config = dict(
    num_hidden_layers=11,
    hidden_size=128,
    n_experts=128,
    d_shared_expert=64,
    router_score='softmax',
    n_groups=8,
    shared_expert_gate=True,
    init_std_router=0.0277,
    vocab_size=12769,
    norm='layernorm',
    tie_word_embeddings=False,
    batch_tokens=[32768, 65536],
    train_tokens=424200000,
)
Below are experts of layer 8 (counted from 0) of a mixture-of-experts language model. Rows are named router (the router's row for the expert), gate (a neuron's input weights, with its number), up (a neuron's input weights, with its number) and show model dimensions 64-127. Each number is 50 + 10 x the weight over its row's rms, rounded and kept within 0 to 99.
After each expert's rows: a language model's description of what the expert responds to. This comes from a sample of Wikipedia text that the model never trained on.

# expert 52
router:43 55 47 41 33 41 54 43 54 41 60 64 63 44 49 46 56 43 76 61 32 37 58 61 47 56 66 46 49 50 47 53 68 52 58 45 53 50 23 71 48 53 48 43 56 63 47 34 67 61 58 48 77 59 50 40 34 54 50 53 39 35 53 61
gate1:42 57 54 48 50 59 47 45 47 56 70 35 47 47 64 40 30 52 44 35 54 51 44 47 70 47 51 52 45 64 51 58 46 52 77 32 43 50 50 39 45 36 61 58 29 51 50 54 36 31 59 48 41 56 48 27 48 57 50 66 53 62 43 54
up1:38 53 50 49 37 32 60 49 41 31 46 46 68 44 63 38 53 20 69 60 37 46 65 44 59 67 51 51 75 60 47 47 52 54 51 48 46 48 60 65 53 47 46 60 49 61 41 49 53 52 56 23 61 55 47 35 39 51 48 43 52 51 43 65
gate2:41 55 45 46 49 66 38 52 62 42 41 47 53 42 67 57 41 38 49 45 54 51 47 63 68 35 48 35 53 39 55 63 58 51 59 54 36 49 44 67 42 68 39 47 64 41 48 51 43 48 31 55 55 46 50 51 52 61 58 40 55 45 51 31
up2:45 50 54 64 58 40 60 61 61 45 55 66 38 39 33 37 52 39 63 41 36 66 34 67 47 53 64 58 41 52 46 53 34 47 53 55 52 38 47 55 69 42 43 31 54 44 28 64 36 62 62 53 47 65 36 32 57 49 44 55 62 57 58 52
gate3:44 54 53 47 55 58 49 54 47 54 67 46 44 59 66 48 55 51 52 58 46 35 28 43 42 40 36 44 41 47 53 51 65 42 46 44 63 51 45 46 57 58 51 67 32 40 65 41 45 46 34 44 42 50 36 55 48 34 54 67 38 44 54 55
up3:49 54 53 60 50 47 53 34 49 51 39 55 46 50 36 42 58 51 51 33 49 55 53 52 57 60 64 53 68 42 29 61 33 58 57 50 42 35 58 44 53 50 45 52 66 67 34 55 63 45 60 58 49 53 63 53 57 59 56 39 57 64 44 62
What it handles: Capital-letter abbreviations. Uppercase letters and acronym pieces in abbreviations and codes, such as TV, CC, SC in BOX SCORE, NSW, ACC, ISR.

# expert 21
router:55 51 43 51 51 53 61 58 59 50 43 42 49 41 36 47 43 60 62 60 48 68 45 55 72 55 59 51 62 54 51 43 56 36 48 27 54 34 37 50 49 77 57 65 35 58 58 63 24 42 44 65 43 64 33 46 66 50 45 47 58 43 62 42
gate0:55 72 42 40 37 55 56 58 46 46 49 37 44 56 52 50 50 25 43 40 53 63 52 37 49 38 53 61 66 51 67 57 58 47 36 40 65 57 66 64 58 56 39 67 44 61 38 45 45 58 39 50 48 58 46 50 54 33 31 55 64 54 57 69
up0:51 48 58 43 60 50 38 47 62 34 40 41 62 30 41 31 46 53 67 35 40 62 53 40 52 59 27 62 47 38 58 49 50 56 35 53 42 56 40 44 45 56 50 52 41 56 51 53 37 41 56 44 63 47 66 38 41 56 38 60 75 47 54 55
gate1:41 40 60 66 50 58 55 59 69 51 53 50 66 67 36 68 36 61 59 45 29 38 51 60 29 54 51 52 64 41 42 48 30 62 35 57 53 41 50 26 58 50 53 62 41 51 60 42 71 59 50 55 44 37 25 44 66 53 62 58 63 54 54 52
up1:27 52 35 57 66 41 35 68 51 28 47 51 41 50 42 65 41 47 54 48 68 31 44 49 56 59 46 37 38 50 54 43 56 36 44 48 56 51 64 53 54 59 60 41 48 34 54 61 40 42 51 45 49 51 52 57 49 51 57 61 44 50 38 56
gate2:61 51 37 44 50 44 20 39 63 71 46 70 45 78 61 47 53 42 50 41 53 45 54 57 54 44 52 42 55 49 56 49 40 71 47 50 60 56 52 62 41 44 48 54 58 52 43 51 36 60 37 48 34 48 70 58 35 42 43 37 32 59 39 61
up2:51 55 20 45 38 57 37 50 45 59 47 57 47 84 52 57 49 48 65 43 54 46 48 55 42 54 61 57 45 61 66 41 55 66 50 55 58 44 60 62 35 51 61 44 67 45 48 54 44 57 61 41 32 55 59 69 40 43 43 26 32 60 39 55
What it handles: Place nouns, word pieces. Place nouns like town, city, coast, church, river, plus middle pieces of split proper names such as Bas(in), Ecu(ador), Gold-ste-in.

# expert 36
router:63 66 45 31 53 55 29 44 51 56 47 47 57 70 49 70 47 63 59 66 42 43 61 36 50 52 55 54 45 56 71 39 65 54 27 58 41 32 51 39 40 48 50 40 60 56 53 31 49 52 53 43 34 38 55 51 48 59 62 67 55 51 55 47
gate1:34 51 61 47 29 56 52 42 36 48 40 59 35 58 45 50 52 37 58 61 38 56 51 36 45 46 44 40 57 50 46 56 46 56 39 79 49 37 47 38 45 59 30 63 57 47 43 64 57 56 53 60 53 45 59 60 40 68 52 31 66 46 41 43
up1:38 64 63 48 61 63 44 47 56 51 46 48 42 55 35 52 62 40 51 61 42 45 46 47 48 37 47 44 70 64 46 47 47 47 42 64 47 38 54 33 50 57 14 43 48 36 58 51 63 62 29 72 56 48 63 65 65 51 44 56 53 43 43 40
gate2:13 43 42 62 46 64 36 46 61 47 55 44 34 55 60 54 66 53 62 53 54 51 58 47 39 28 51 37 44 47 66 52 60 45 44 48 57 46 62 42 44 66 36 39 51 47 46 71 53 41 51 46 63 58 42 43 50 57 57 68 75 48 50 50
up2:60 44 50 47 45 56 42 61 46 46 47 46 48 48 30 33 40 72 48 36 27 50 62 28 60 56 41 44 55 50 43 56 51 50 56 49 62 47 41 55 60 47 49 66 25 60 40 50 36 63 53 56 59 63 66 59 57 75 45 57 37 53 49 41
gate3:48 51 44 62 56 57 32 38 49 47 55 57 62 37 52 61 49 54 50 56 54 38 49 37 45 65 67 63 55 44 46 61 57 51 51 39 55 66 61 42 47 43 48 42 60 29 33 44 59 54 69 54 50 44 65 44 63 56 49 44 60 65 52 45
up3:42 42 54 34 45 47 49 71 67 36 48 56 46 66 60 37 40 57 65 39 53 67 47 54 49 52 29 38 45 58 41 53 46 47 50 60 41 51 41 39 50 72 40 56 39 68 53 50 46 44 49 33 54 58 33 59 53 46 48 48 54 48 47 40
What it handles: Table headers and dates. Row starts and header words in results and discography tables, such as No., Season, Event, Stage, October, album.

# expert 43
router:60 50 56 52 44 50 48 57 33 46 43 34 36 46 65 66 41 45 40 45 38 42 64 63 55 57 47 42 57 58 41 42 64 58 47 42 55 64 45 56 44 28 60 57 58 42 34 47 51 65 46 55 55 47 45 31 39 44 46 31 30 49 66 57
gate1:42 29 56 30 46 41 51 42 43 59 52 68 46 39 42 52 69 43 59 52 63 52 52 50 50 41 57 48 37 61 56 35 38 46 38 67 50 48 37 66 47 56 53 52 58 60 57 31 59 47 62 60 40 48 58 49 40 48 60 87 46 35 52 48
up1:63 27 66 27 53 58 58 40 45 51 43 58 57 26 32 44 59 33 47 54 52 41 48 40 50 43 45 46 66 58 40 47 41 49 40 65 53 45 53 57 40 52 43 68 58 56 61 39 59 51 64 58 54 49 61 63 55 46 43 53 49 35 57 65
gate2:59 35 39 48 60 34 45 32 57 68 50 58 58 56 59 40 60 40 50 57 39 59 40 35 62 62 19 35 44 31 41 36 62 33 62 60 55 52 72 40 49 51 39 40 53 47 54 56 45 44 45 38 49 53 57 56 50 54 41 61 50 58 44 43
up2:46 51 51 67 38 67 50 53 49 45 59 52 34 39 34 52 52 52 53 59 61 52 55 79 50 49 58 73 51 52 72 50 45 52 26 45 45 53 36 55 58 52 52 63 46 47 60 48 56 53 57 57 47 45 42 52 44 48 52 52 62 49 55 40
gate3:54 52 68 48 39 64 52 46 52 46 42 54 51 49 41 40 55 39 69 57 50 67 57 49 49 44 42 30 46 42 61 47 65 26 46 61 30 53 49 34 46 42 51 48 54 55 50 19 40 47 54 39 26 51 40 55 61 40 60 56 55 46 58 50
up3:47 50 38 73 61 39 31 50 57 47 55 42 51 52 45 66 50 67 38 53 37 48 55 52 49 74 31 58 62 48 51 66 43 55 52 33 60 38 37 59 51 45 41 44 52 35 61 60 61 47 49 67 72 47 54 41 48 54 37 38 51 40 40 36
What it handles: Ordinals and place modifiers. Ordinal numbers and modifiers before units or places, such as 18th Brigade, 31st SS Division, former, northern, often after "the" or table pipes.

# expert 62
router:50 31 40 71 59 44 53 56 47 56 45 53 60 58 36 43 50 48 55 60 45 56 45 30 29 37 57 57 37 47 63 39 29 64 45 38 36 39 66 58 38 58 47 36 53 50 64 57 68 44 56 53 43 49 39 44 53 61 54 61 55 43 48 57
gate2:47 38 49 54 43 52 42 54 59 39 44 49 55 57 64 56 29 41 49 53 55 44 69 37 61 71 38 54 56 52 47 45 50 53 45 63 43 29 43 63 50 36 29 49 43 52 53 34 54 63 45 34 39 48 45 45 41 65 47 53 37 61 44 46
up2:63 49 66 50 51 34 48 42 50 62 56 43 56 43 43 48 57 58 49 41 54 37 46 61 60 36 55 45 69 46 35 56 59 51 69 49 48 68 42 25 54 44 51 70 51 44 54 46 49 34 38 62 51 53 52 47 47 30 42 61 63 47 49 59
gate3:42 38 32 56 47 42 51 65 53 47 57 54 29 23 45 59 45 43 52 70 51 48 57 49 51 48 54 56 55 59 53 40 51 48 61 55 35 54 54 52 70 50 47 59 49 72 39 44 38 61 42 45 21 59 45 57 51 44 63 37 37 32 50 46
up3:64 59 58 64 42 49 56 52 50 58 63 52 67 55 55 42 30 58 38 43 62 34 39 47 58 64 44 68 51 39 45 56 56 51 41 45 56 41 51 53 54 36 53 53 52 42 57 36 45 65 48 42 48 48 51 60 35 51 48 54 68 74 36 56
gate4:62 55 46 42 38 66 43 51 57 29 54 41 42 46 55 57 28 36 47 68 47 53 44 45 58 43 63 43 55 49 68 58 53 55 51 47 48 43 45 53 47 36 64 43 50 47 46 58 42 64 35 34 42 40 45 39 64 63 54 58 59 56 79 50
up4:64 35 48 33 35 50 35 63 48 60 57 32 70 64 50 36 47 54 35 48 41 76 47 44 43 62 50 47 41 62 58 38 44 38 52 65 58 58 45 52 44 60 39 44 56 56 71 63 46 30 51 31 50 46 51 62 56 47 47 47 31 43 48 51
What it handles: Song and film title words. Capitalized words inside titles of songs, albums, films and shows, such as Night, Love, You, Place in No Place Like Home.

# expert 14
router:69 43 61 56 57 48 50 54 71 50 61 66 40 39 44 49 46 55 41 52 55 47 36 52 42 42 53 48 26 44 52 43 49 59 68 69 52 61 67 33 49 43 38 51 49 41 57 55 53 49 61 51 31 50 61 66 61 69 57 46 42 36 58 46
gate0:75 44 57 51 54 28 61 49 35 48 46 46 47 38 37 47 31 47 36 44 67 65 35 41 32 46 63 51 41 49 60 63 60 49 39 52 58 46 68 45 38 44 55 55 46 60 53 62 49 60 34 54 27 76 43 53 48 68 51 40 51 44 53 56
up0:56 52 48 56 69 60 44 58 39 59 46 52 51 36 57 53 60 75 39 49 32 25 56 41 52 55 49 41 54 50 54 37 29 67 44 49 57 39 63 51 52 57 70 51 55 62 46 55 54 53 45 59 47 55 44 45 54 26 58 40 63 78 55 48
gate1:51 39 68 39 38 56 64 66 58 53 33 56 63 68 80 47 59 55 49 44 38 56 65 45 52 66 53 47 61 39 30 52 38 51 66 42 44 46 28 38 41 46 64 42 59 58 47 52 37 43 35 54 56 46 56 55 56 54 38 76 47 45 32 54
up1:48 36 63 55 41 68 67 56 62 50 41 53 54 48 47 49 57 22 38 45 45 49 56 36 55 42 69 63 40 36 42 49 36 50 54 46 24 50 39 37 52 58 53 52 52 40 54 50 36 50 49 58 59 54 56 57 67 62 53 64 52 46 46 51
gate2:63 37 46 41 38 74 39 61 52 47 51 54 46 43 58 25 59 67 43 41 55 41 51 68 51 48 49 40 39 35 62 44 50 56 54 52 40 39 56 53 52 76 60 54 50 53 40 57 53 59 44 58 47 37 33 50 49 38 47 47 48 51 45 67
up2:47 60 39 27 70 52 53 53 58 63 45 58 52 41 55 57 45 38 61 44 42 32 40 57 53 38 36 39 63 49 53 43 51 58 62 60 53 38 54 43 44 44 45 58 56 52 46 52 31 50 47 59 66 47 70 52 65 63 51 52 43 26 45 56
What it handles: Verb stems after to. Opening pieces of verbs completed by -ate or -ation, often after to, and, that or was, such as elimin(ate), fl(ush), disp(utes), bal(ance).

# expert 34
router:57 54 47 36 59 61 60 53 41 51 50 56 31 47 62 64 36 50 38 33 40 68 48 49 35 49 56 57 45 58 60 25 32 67 36 42 40 54 46 56 37 43 59 64 66 47 39 43 48 45 42 43 39 53 57 44 31 66 60 58 40 44 42 52
gate0:60 50 52 45 44 51 59 52 53 49 44 61 48 34 70 47 55 41 50 70 46 46 51 42 54 37 62 50 48 45 44 32 32 47 55 49 40 62 55 48 52 48 43 62 66 54 53 21 59 59 57 52 51 37 54 68 60 40 43 79 66 66 63 68
up0:62 67 58 31 50 54 50 56 52 45 42 53 41 29 61 59 50 44 47 56 41 53 50 45 58 32 61 43 60 52 44 36 46 45 66 50 36 57 57 54 48 37 45 51 55 49 41 18 49 61 40 58 49 49 48 57 53 41 46 65 64 64 56 70
gate1:52 51 62 40 53 27 34 41 55 48 53 24 49 41 46 50 43 48 35 34 44 56 63 60 54 49 54 62 64 38 42 55 64 34 59 50 41 46 51 51 47 48 64 45 51 50 58 34 48 54 44 49 58 73 63 40 23 54 58 28 33 51 48 43
up1:58 49 46 37 42 47 37 43 48 48 59 43 52 37 53 51 45 57 45 48 50 66 33 43 69 51 34 70 56 20 52 61 63 49 57 46 43 47 36 41 60 42 47 44 45 62 63 54 76 26 48 65 59 51 45 57 33 44 40 44 41 50 54 42
gate2:53 56 73 40 58 62 54 53 41 49 45 50 44 52 58 49 55 41 42 41 47 32 46 50 38 57 45 43 55 49 43 58 71 66 41 67 41 27 72 49 63 54 41 44 52 56 54 47 40 73 33 57 64 37 48 50 50 48 54 26 50 44 39 44
up2:62 55 54 54 39 43 47 43 63 37 40 50 53 29 51 56 42 63 66 57 44 55 57 47 55 44 46 28 58 62 34 46 53 49 40 43 48 50 35 57 60 38 47 47 45 64 47 44 50 52 48 48 36 39 50 51 40 52 40 68 48 49 46 55
What it handles: Conjunctions and connectives. Connecting words and punctuation such as and, the, possessive 's, colons, dashes and pipes, as in first and second.

# expert 8
router:49 59 49 58 54 64 62 46 60 62 33 67 57 45 55 52 40 50 41 32 53 52 49 51 58 62 38 49 55 45 36 52 45 60 42 50 51 48 49 62 48 63 48 29 60 48 56 64 28 48 47 55 46 60 69 64 66 38 64 53 54 53 53 44
gate0:37 50 36 62 68 71 45 60 66 50 40 55 37 55 50 53 43 36 59 53 54 35 48 51 52 46 37 50 53 40 54 59 57 48 45 40 52 40 37 37 58 54 43 38 53 48 74 43 50 51 30 30 59 40 27 65 55 57 38 44 53 74 55 52
up0:47 39 29 41 50 62 56 54 39 51 41 55 42 39 61 47 48 44 42 47 62 56 44 40 45 72 59 45 51 45 39 48 73 45 57 51 50 40 35 44 56 58 47 44 51 30 71 52 53 69 50 40 53 32 51 53 53 59 62 54 54 46 54 59
gate1:47 67 51 58 56 45 54 50 45 39 63 24 59 51 52 34 61 41 35 37 29 54 50 49 37 68 73 42 53 54 49 53 57 49 44 35 70 57 34 64 44 53 50 52 45 54 59 53 57 53 37 51 63 55 31 46 42 52 42 55 50 53 60 46
up1:52 32 53 35 31 48 46 39 49 65 51 59 40 55 46 50 62 41 59 69 66 60 49 69 46 35 52 48 35 52 53 54 48 48 59 60 41 53 57 24 66 43 44 62 47 60 49 50 54 40 66 44 38 48 66 47 33 57 58 63 50 45 34 54
gate2:47 42 43 61 51 63 46 32 60 42 43 44 37 67 51 63 68 43 62 47 45 42 19 56 36 49 48 36 48 56 57 45 33 62 36 55 51 66 61 63 63 59 52 45 59 49 54 44 56 44 51 52 46 40 50 37 51 54 62 43 60 55 57 60
up2:44 43 56 53 66 52 54 58 44 65 47 52 43 51 52 57 39 52 20 49 59 49 62 52 51 40 39 51 36 59 50 52 55 53 49 45 49 33 44 33 56 45 57 54 50 58 65 55 48 64 31 44 43 44 59 40 44 46 60 51 66 49 37 45
What it handles: Mid-word Latinate fragments. Word-initial or middle pieces of Latinate words, often followed by -ute, -ity or -istic, such as stat(ute), cult(ivation), Do-ct(rine), Inter-c(ity).

# expert 26
router:32 53 48 50 48 50 56 50 60 41 53 42 52 48 51 56 52 60 35 44 54 55 49 37 55 44 62 61 53 42 49 53 39 37 45 39 27 50 65 36 37 76 56 38 35 62 36 46 59 64 48 63 62 53 45 47 52 65 45 75 65 58 44 61
gate1:55 56 66 46 50 70 56 44 54 45 37 44 54 53 58 54 51 60 65 64 49 58 44 35 45 34 59 44 51 49 37 62 54 48 47 39 63 54 36 55 41 50 66 42 65 57 51 50 35 40 50 54 67 43 30 53 60 55 62 35 51 56 45 51
up1:45 54 55 39 43 58 58 50 55 57 55 40 65 45 46 52 46 51 59 58 56 46 49 47 58 44 39 51 48 53 41 38 56 52 57 71 58 41 58 52 41 53 49 45 53 54 47 55 56 52 66 53 55 42 43 63 67 49 40 42 72 27 35 47
gate2:40 52 41 62 48 61 45 45 63 48 42 41 50 53 58 43 37 66 55 51 41 46 55 49 39 69 51 53 51 36 54 57 44 67 63 39 39 20 41 61 48 62 46 61 57 58 39 52 60 40 65 50 44 52 47 66 49 57 48 52 64 28 53 51
up2:30 56 63 52 45 40 35 62 65 42 32 47 50 47 46 53 38 58 62 48 42 62 48 56 40 56 38 38 35 32 42 53 46 55 45 53 56 44 53 42 70 40 68 39 50 64 50 24 51 58 55 56 50 57 50 45 53 47 63 48 70 38 61 42
gate3:52 45 49 48 74 43 54 49 59 48 25 59 14 46 41 53 53 53 52 61 46 59 39 38 41 40 49 50 38 56 53 37 66 52 33 67 61 63 56 51 53 53 48 57 39 60 47 40 54 55 57 44 43 51 57 31 47 59 58 45 59 50 49 57
up3:73 56 38 44 47 61 63 59 48 54 67 41 69 59 44 52 60 30 35 42 58 50 64 63 57 52 58 70 55 49 55 44 56 40 56 46 42 63 57 39 55 49 44 37 39 34 49 54 41 41 71 55 41 48 56 41 59 50 48 44 75 51 54 40
What it handles: Arabic names, sq mi. Pieces of transliterated Arabic, South Asian and other foreign place names, especially al in al-Bayda, plus sq in km² (sq mi) area lines.

# expert 56
router:36 35 44 61 52 32 52 35 44 39 60 64 72 39 51 50 65 52 55 57 44 44 58 60 61 36 46 46 47 50 48 73 50 58 64 47 62 57 46 42 58 49 39 36 36 35 58 44 60 59 37 41 47 44 43 61 31 56 59 53 49 49 30 45
gate1:53 62 53 58 38 47 48 48 29 41 58 53 33 41 42 44 50 61 56 65 52 62 50 63 51 53 56 53 33 68 68 43 43 43 38 58 50 55 50 66 33 59 45 56 55 31 46 58 72 57 45 53 45 49 44 50 49 45 49 41 37 61 45 51
up1:61 56 53 66 48 50 51 60 50 46 62 67 47 28 33 44 39 75 46 40 47 49 44 41 50 49 53 40 54 34 48 49 43 40 48 45 51 69 64 44 51 61 48 57 43 33 43 38 42 70 43 35 52 74 62 58 56 37 55 52 62 41 48 46
gate2:62 40 60 61 64 48 54 53 33 68 47 47 34 53 51 54 44 55 52 26 45 66 47 44 53 35 56 73 37 53 55 42 41 56 44 49 43 57 39 60 54 71 58 54 53 62 35 47 53 44 47 39 66 40 58 55 63 45 42 43 32 43 48 44
up2:38 50 74 65 63 59 64 48 48 51 56 64 40 44 50 40 54 55 53 39 35 53 40 47 55 50 46 49 41 59 49 40 48 49 40 59 59 42 45 48 50 52 50 53 44 57 47 56 49 51 37 33 61 47 58 53 52 54 32 56 51 32 39 39
gate3:39 53 38 42 32 38 51 39 65 56 59 57 64 46 45 53 64 54 73 42 34 42 61 60 29 53 65 48 44 56 49 43 66 56 46 53 46 35 49 45 40 67 55 50 44 49 58 40 59 67 52 44 54 47 41 46 44 65 44 54 37 66 39 57
up3:44 31 63 71 58 56 62 54 55 58 46 44 42 43 49 45 35 57 39 55 61 55 41 50 50 50 49 49 63 32 47 44 47 36 56 48 30 78 35 47 53 41 49 45 41 61 45 58 50 65 48 37 52 66 66 56 47 52 52 53 47 39 59 43
What it handles: Coordinate digits, initial capitals. Digits and symbols inside geographic coordinates, such as 46°44′, ″W, .4, plus single capital letters starting a name or abbreviation.

# expert 58
router:68 42 42 49 39 44 63 51 66 45 43 47 56 51 69 57 54 61 62 43 38 64 39 35 52 52 48 54 63 40 63 37 63 53 77 54 58 65 59 34 53 52 48 37 39 52 65 54 57 37 48 40 53 40 41 30 54 51 57 65 59 52 38 47
gate0:56 56 64 37 43 46 53 56 36 47 46 56 35 38 62 48 28 56 41 44 35 54 42 66 65 61 46 55 39 56 59 65 60 48 64 44 43 44 60 45 37 62 52 44 45 44 43 68 49 43 49 58 34 47 56 37 45 55 50 46 44 41 45 54
up0:64 47 45 44 44 61 53 43 38 55 41 59 61 42 42 37 46 59 59 60 44 56 39 34 59 42 29 56 60 57 24 48 63 55 55 49 33 48 36 47 52 59 68 54 56 68 58 68 41 38 51 48 52 33 53 43 47 52 39 64 50 54 56 74
gate1:58 53 65 63 50 38 62 32 44 42 58 53 48 57 35 52 49 39 47 61 47 34 36 57 33 45 50 41 56 43 64 39 62 64 39 59 65 52 51 60 62 55 54 55 73 52 36 42 39 51 37 53 52 46 34 45 50 50 57 51 56 48 52 50
up1:54 53 38 42 48 56 40 48 61 43 54 49 51 59 62 53 50 56 47 48 60 48 54 47 55 41 61 57 50 60 48 64 52 47 58 46 30 46 48 38 46 39 41 44 57 46 57 50 54 58 59 48 51 56 62 59 47 50 47 39 42 56 36 54
gate2:63 57 42 48 55 68 41 49 53 53 45 53 60 39 29 45 46 45 58 44 24 56 61 68 63 45 53 40 47 51 70 64 48 42 42 42 58 48 66 38 41 43 44 39 47 53 43 50 50 48 41 49 48 29 43 51 55 70 57 41 65 69 40 44
up2:25 61 75 56 66 36 41 56 34 54 51 53 67 47 51 50 42 54 56 69 53 45 54 45 48 47 44 57 58 52 49 36 51 73 60 68 55 44 43 55 63 49 49 53 49 34 59 55 50 27 42 58 25 50 61 60 50 35 63 52 28 46 71 49
What it handles: Foreign name fragments. Middle pieces of foreign names and words with accented letters, such as ë in Citroën, á, š, plus goal-minute numbers in match reports.

# expert 35
router:43 50 55 41 58 47 50 47 58 49 45 53 37 49 71 69 33 51 63 37 38 49 51 32 34 52 60 47 44 61 62 49 55 58 45 58 57 46 47 53 39 42 62 64 45 57 65 45 40 54 55 32 57 52 45 67 40 54 52 41 54 57 32 50
gate0:36 39 58 46 42 66 47 51 54 66 42 59 57 41 64 50 54 50 57 54 48 50 38 47 50 54 40 68 54 47 50 42 50 44 50 55 53 52 49 38 52 41 34 51 54 46 50 45 47 39 36 50 43 56 40 45 38 48 85 55 61 57 42 47
up0:51 24 54 59 53 53 40 64 46 49 40 58 72 58 55 41 44 56 73 45 52 48 35 37 59 41 49 60 28 60 59 43 59 41 62 64 53 55 52 45 68 54 52 56 26 65 53 58 45 49 47 45 48 44 40 51 54 31 47 61 32 54 41 41
gate1:61 38 65 60 45 66 57 62 44 59 54 55 40 48 60 44 37 42 44 51 52 40 66 45 36 33 69 60 54 55 49 33 51 56 62 46 42 62 48 24 34 56 62 39 42 59 41 44 51 52 43 46 49 69 55 50 51 54 47 50 51 46 39 48
up1:46 64 63 67 67 44 58 26 51 57 47 56 44 51 46 48 46 55 37 38 46 53 38 49 47 51 52 62 49 29 45 42 43 42 60 39 54 49 56 40 52 55 54 27 53 76 52 48 56 53 43 54 42 61 57 44 48 39 57 53 61 48 40 34
gate2:69 76 60 28 44 66 58 59 51 73 65 48 41 44 43 38 47 39 43 42 45 59 49 48 40 63 60 50 56 44 32 54 61 53 44 45 34 64 47 56 69 42 46 53 44 61 44 45 39 53 50 49 43 48 46 55 66 59 44 45 61 35 64 59
up2:49 52 43 44 64 47 49 55 37 52 49 55 60 43 44 55 57 32 40 49 57 48 36 65 57 45 44 38 52 47 45 44 54 41 49 49 87 42 49 47 44 67 59 45 46 33 56 61 45 51 64 49 61 51 57 60 59 51 60 50 48 55 38 54
What it handles: Infobox colons and separators. Colons and semicolons ending infobox field labels such as Coordinates:, Population:, Total:, plus dash list bullets and score or count separators like 0;.

# expert 51
router:47 63 54 55 55 58 51 37 46 54 45 26 50 37 56 53 49 53 65 47 25 60 35 48 38 51 47 38 52 51 51 60 46 74 45 50 57 51 41 56 47 33 58 42 37 55 41 66 59 40 43 60 55 39 49 29 36 36 60 63 59 44 60 46
gate0:64 43 65 54 54 35 45 47 56 35 62 50 72 51 52 55 29 45 58 51 49 61 35 35 58 44 63 68 54 62 49 40 30 59 48 49 52 51 35 41 44 29 49 59 43 48 54 55 42 66 42 50 39 51 52 46 46 61 28 49 40 33 52 52
up0:53 43 64 42 46 66 47 59 44 43 51 35 65 45 51 68 50 51 55 55 54 44 32 53 56 42 48 42 64 52 58 53 49 50 45 56 57 55 50 50 64 52 74 73 37 45 45 47 33 54 41 62 43 32 42 36 40 33 48 66 54 42 31 60
gate1:46 58 39 36 62 46 55 39 52 45 45 63 58 56 38 35 61 43 54 50 44 44 27 46 43 70 56 56 36 52 46 41 32 56 43 52 70 65 55 63 60 61 32 60 69 35 46 46 65 56 43 47 46 43 42 44 53 58 53 64 64 54 49 54
up1:36 39 66 52 54 47 42 74 50 54 41 65 60 61 55 58 53 77 42 50 64 30 52 54 69 46 43 54 47 35 49 47 62 53 61 54 47 69 49 41 43 50 50 61 45 61 55 46 29 44 55 35 45 59 65 58 48 54 39 37 38 32 51 45
gate2:41 41 57 48 44 41 51 51 45 66 40 48 69 47 47 48 44 42 36 50 56 43 42 51 58 68 60 44 39 60 45 64 39 45 44 48 48 24 39 61 44 75 50 39 65 64 55 55 55 66 46 52 44 50 57 39 53 50 38 56 50 47 63 44
up2:51 43 32 44 48 54 49 58 38 57 55 53 41 56 48 50 49 55 59 57 52 60 59 46 41 29 32 65 47 23 43 51 50 46 58 44 51 70 45 62 65 39 39 60 40 51 51 39 54 44 68 29 51 43 60 54 51 56 63 44 33 33 46 63
What it handles: Institution name words. Words inside names of institutions, ministries and offices, mostly of plus National, Royal, State, Foreign, as in Minister of Agriculture.

# expert 13
router:39 52 42 38 50 50 57 28 54 62 47 61 41 66 43 58 45 56 49 33 72 36 56 58 36 45 61 40 43 47 61 39 27 56 62 70 60 57 45 40 36 45 43 68 63 39 35 41 47 53 53 43 56 38 63 39 39 54 35 46 42 40 54 41
gate0:35 36 27 41 58 61 47 49 52 38 53 63 49 41 50 56 56 41 54 36 57 45 47 55 56 57 44 40 58 39 32 48 49 43 46 56 58 65 38 46 54 61 42 39 56 37 53 40 65 38 70 46 61 43 43 50 44 64 47 55 40 35 56 40
up0:40 48 60 38 38 78 37 59 66 50 48 62 56 49 65 57 47 49 38 31 56 37 49 36 58 57 34 41 60 41 48 57 48 57 37 40 42 63 49 68 71 42 32 50 52 59 53 52 37 43 38 60 49 39 41 43 64 50 42 51 54 48 46 58
gate1:44 55 41 59 68 46 49 42 41 50 47 39 44 49 50 49 49 67 44 39 17 63 35 23 43 42 56 47 46 64 48 48 62 53 58 42 62 52 39 58 34 46 62 61 45 70 47 52 54 59 53 41 64 56 53 52 55 63 48 39 48 52 36 44
up1:64 66 57 56 56 33 55 44 61 55 58 29 59 58 54 48 48 38 34 37 46 55 53 52 43 57 41 24 34 46 52 34 56 60 41 53 61 49 40 56 40 43 66 67 54 52 61 43 38 53 53 46 59 39 47 55 39 44 32 37 55 55 41 42
gate2:31 63 47 51 42 59 50 43 45 33 53 45 51 70 34 56 48 52 43 43 53 49 54 43 56 50 54 37 53 55 57 41 82 56 70 55 45 45 47 63 42 52 54 53 36 60 48 35 51 32 66 54 41 54 45 34 53 44 60 67 32 47 40 32
up2:63 38 56 58 55 32 37 55 52 65 51 58 48 29 57 34 43 65 50 54 34 54 33 64 53 53 57 59 48 30 41 54 27 45 49 51 49 57 58 48 68 41 56 52 55 52 46 50 50 71 28 51 59 49 47 60 53 55 52 52 79 61 42 59
What it handles: Function words and punctuation. The word "the" after prepositions, plus colons, semicolons, pipes and closing punctuation in infobox lists and tables, such as "Single-player," and "(Forthcoming)".